config.toml
vocab_size = 2048
init = "normal"
lr = 0.00143
schedule = "wsd"
doc_mask = true
train_tokens = 271000000
Below are experts of layer 2 (counted from 0) of a mixture-of-experts language model. Rows are named router (the router's row for the expert) and show model dimensions 64-127. Each number is 128 + 32 x the weight over its row's rms, rounded and kept within 0 to 255.
After each expert's rows: "comes after" lists some tokens at least twice as common just before its tokens as in all text. This comes from a sample of Wikipedia text that the model never trained on. Tokens count by the router's weight.

# expert 13
router [156  90 143 118 121 131  60 159 100 121 152  65 130 100 128 116 144 149 122  55  86  56 147 165 161  68 122 157 102 102 187 122 150 120  90 169  92 117 147 107 187 109 131 179 125 179  94 159  74 100 107 141 112  85 140 158  97  94 127  80 141 120 160 176]
comes after: " f", " de", "f", " F", "s", " in"

# expert 14
router [ 73 153  99 162 162 109 143  96 156 180  65 125 112  87 134 157 147 117 147  86 112 119 146 130 155 130 125 135 115 180 130 138 129 112  40 150  76 143  75 129 134 100 134 113 145 111 102 139 180 138 130  97 153 134 145 112 151 100 115  87 109  91 163 126]
comes after: " P", " N", " T", " M", " |", "N"

# expert 6
router [131 131 108 188 137 170 163 140  74 124 197  47 134 127  96  88 101 156 160 198 103 138 105 137 146  95 139 105 136 136 111 168 143 106  82  97 143 103 131 175 140 107 148 162 113 130 213 171 110 142 168 113 123 156 121 110 121 180 108  89 119 153 123 147]
comes after: " ", " E", "-", " (", "E", " \""

# expert 18
router [124 102 105  71 161 131  99 115 142 136  59  92 106  90 111 120 119 166 152 118 169 141 127  99 168 135 113 152 180 146 121 129 101 166 115 189 155 115 140 112 142  74  76 184 135 156 102 153 160 137  86 153 125 156 146  61  88 150  88 119 144 140  69 117]
comes after: "\n", "-", " ", ":", " of", "ic"

# expert 5
router [133 145 149 153 155 111 103  94 108 126 112 144 109 144  98  85 167 155 168 102 138 142  94 144 140  96 112 115 132 160 120  88 108 142 148 104  75  86 141 120 173 142  81 131  89  84  86 101  93 115 145 108  96 114 192 114 157  92 119 148 173 118  79  81]
comes after: "d", "w", "th", " W", "st", "ed"

# expert 15
router [166  44 129  74  78  87 167 123 121 144 142 141 139 147 112 121  64 150  98 146 178  57 146 134 104 118 129  92 135  96 150 124 107 148 140 140 109 171  96 117  79 123 188 131 133 133  98 146 108  73 155 160  75 167 151 158 111 154 156 155 155 123 180 127]
comes after: " the", " of", ".", " in", " on", " re"

# expert 22
router [137 126 147  91 165 167 116 164 114 105 132 116 129 155 106 192  69 132 144 141 136 171  99 118 160 139 139  87 120 105  96 103 139 121 112 110 171 147 113  64  64  55 197  98 150  83 135 126 192 159 132 112 143 169 122  96 143 121 112 121 133 142 157 148]
comes after: " ", "-", " (", " E", " \"", "n"

# expert 27
router [127 159 125  90 148 172 152 116  82 170  41 159  86  92 158 119 137  84 104 140 168 168 120 152 170 129 134 162 109 136  93 165 106 141  91 186 118 121  71 167 110 102 113 155 145  49 137 184 139 140 206 162 122 115 121 159 115 152  67 159 107 152 105 124]
comes after: "\n", "-", " U", "ed", " R", "T"

# expert 2
router [164 163 109 182 148  49 114  97 179 116 132 103 213 162 165 121  86 161  74 146  98 150 138 142 145 142 142 116 176 117 120 133  85 201 128  81 197 144 202  78  99 172 134 136 164 168  98 103 127  94 124  89 112 150 116  88  87 181 132  96 199 159 130 134]
comes after: "u", "i", "a", "li", "o", "gu"

# expert 20
router [107 132 134 155 119 154 154 177 132 120 119 106 135 124 138 123  92 132 125  73 124  89 138 173 128 128 149  96  98 167 142 118 117 167 114 134  81  31  55 114 124 118 145 106 124 133 111 199  90 166 139 117 103 195 107  68 186 131 106  97  97 187 158 120]
comes after: " ", " C", " |", " c", "C", "-"

# expert 3
router [151 158 125 188 161 135 105 146 190 152 151 110 104  65 121 123 197  98 142 126 111 143 100 164  77  92 129 138  50  99 123  70 154 126 176 117  83  99 157 141 154 181 151  95 100 166 146 138 171 109  74  73 152  87  87 102 105  85 113 132 157 150 132 155]
comes after: "s", " S", "S", " in", "th", "p"

# expert 1
router [129 124 128  88 187 178  88  84 133  87 146 146 152  96 118 120 113 109 107 169 146  82 141 119 125 158 120  81 127  92  99  83 169  78 116 133 180 195 116 143 128 118 154 132 187 139 110 122 153 142  98 134 137 151 167 165 108 168 142 155 119  89 132 153]
comes after: "'", "\n", " re", ".", " \"", " ex"

# expert 17
router [105 194 154 131 105 185 147 131 175 138  54 164 161  67 196 140 166  99 213 118 114 115 118  94 120 155 116 157 112 185 111 163  68 154  93 156  95  86  95 125 144 116 111 120 103  86 170 156 136 149 187 134 154 109  93 102 118  81 133 127  53 135 170 124]
comes after: " G", " C", " K", " L", " S", " g"

# expert 9
router [163  57 159  91  76 147 147 135  94  85  81 109  74 206 182 133 106 134 125  81 146 121 136  80 174 105 128  89 208 106 121 171 126 147 141 108 167 113  45 101  89 111  92  94 140  88  83  95 137 122 115 141 141 105 148 101 186 124 129 180  92 156  97 112]
comes after: ".", "n", "|", "al", "b", "-"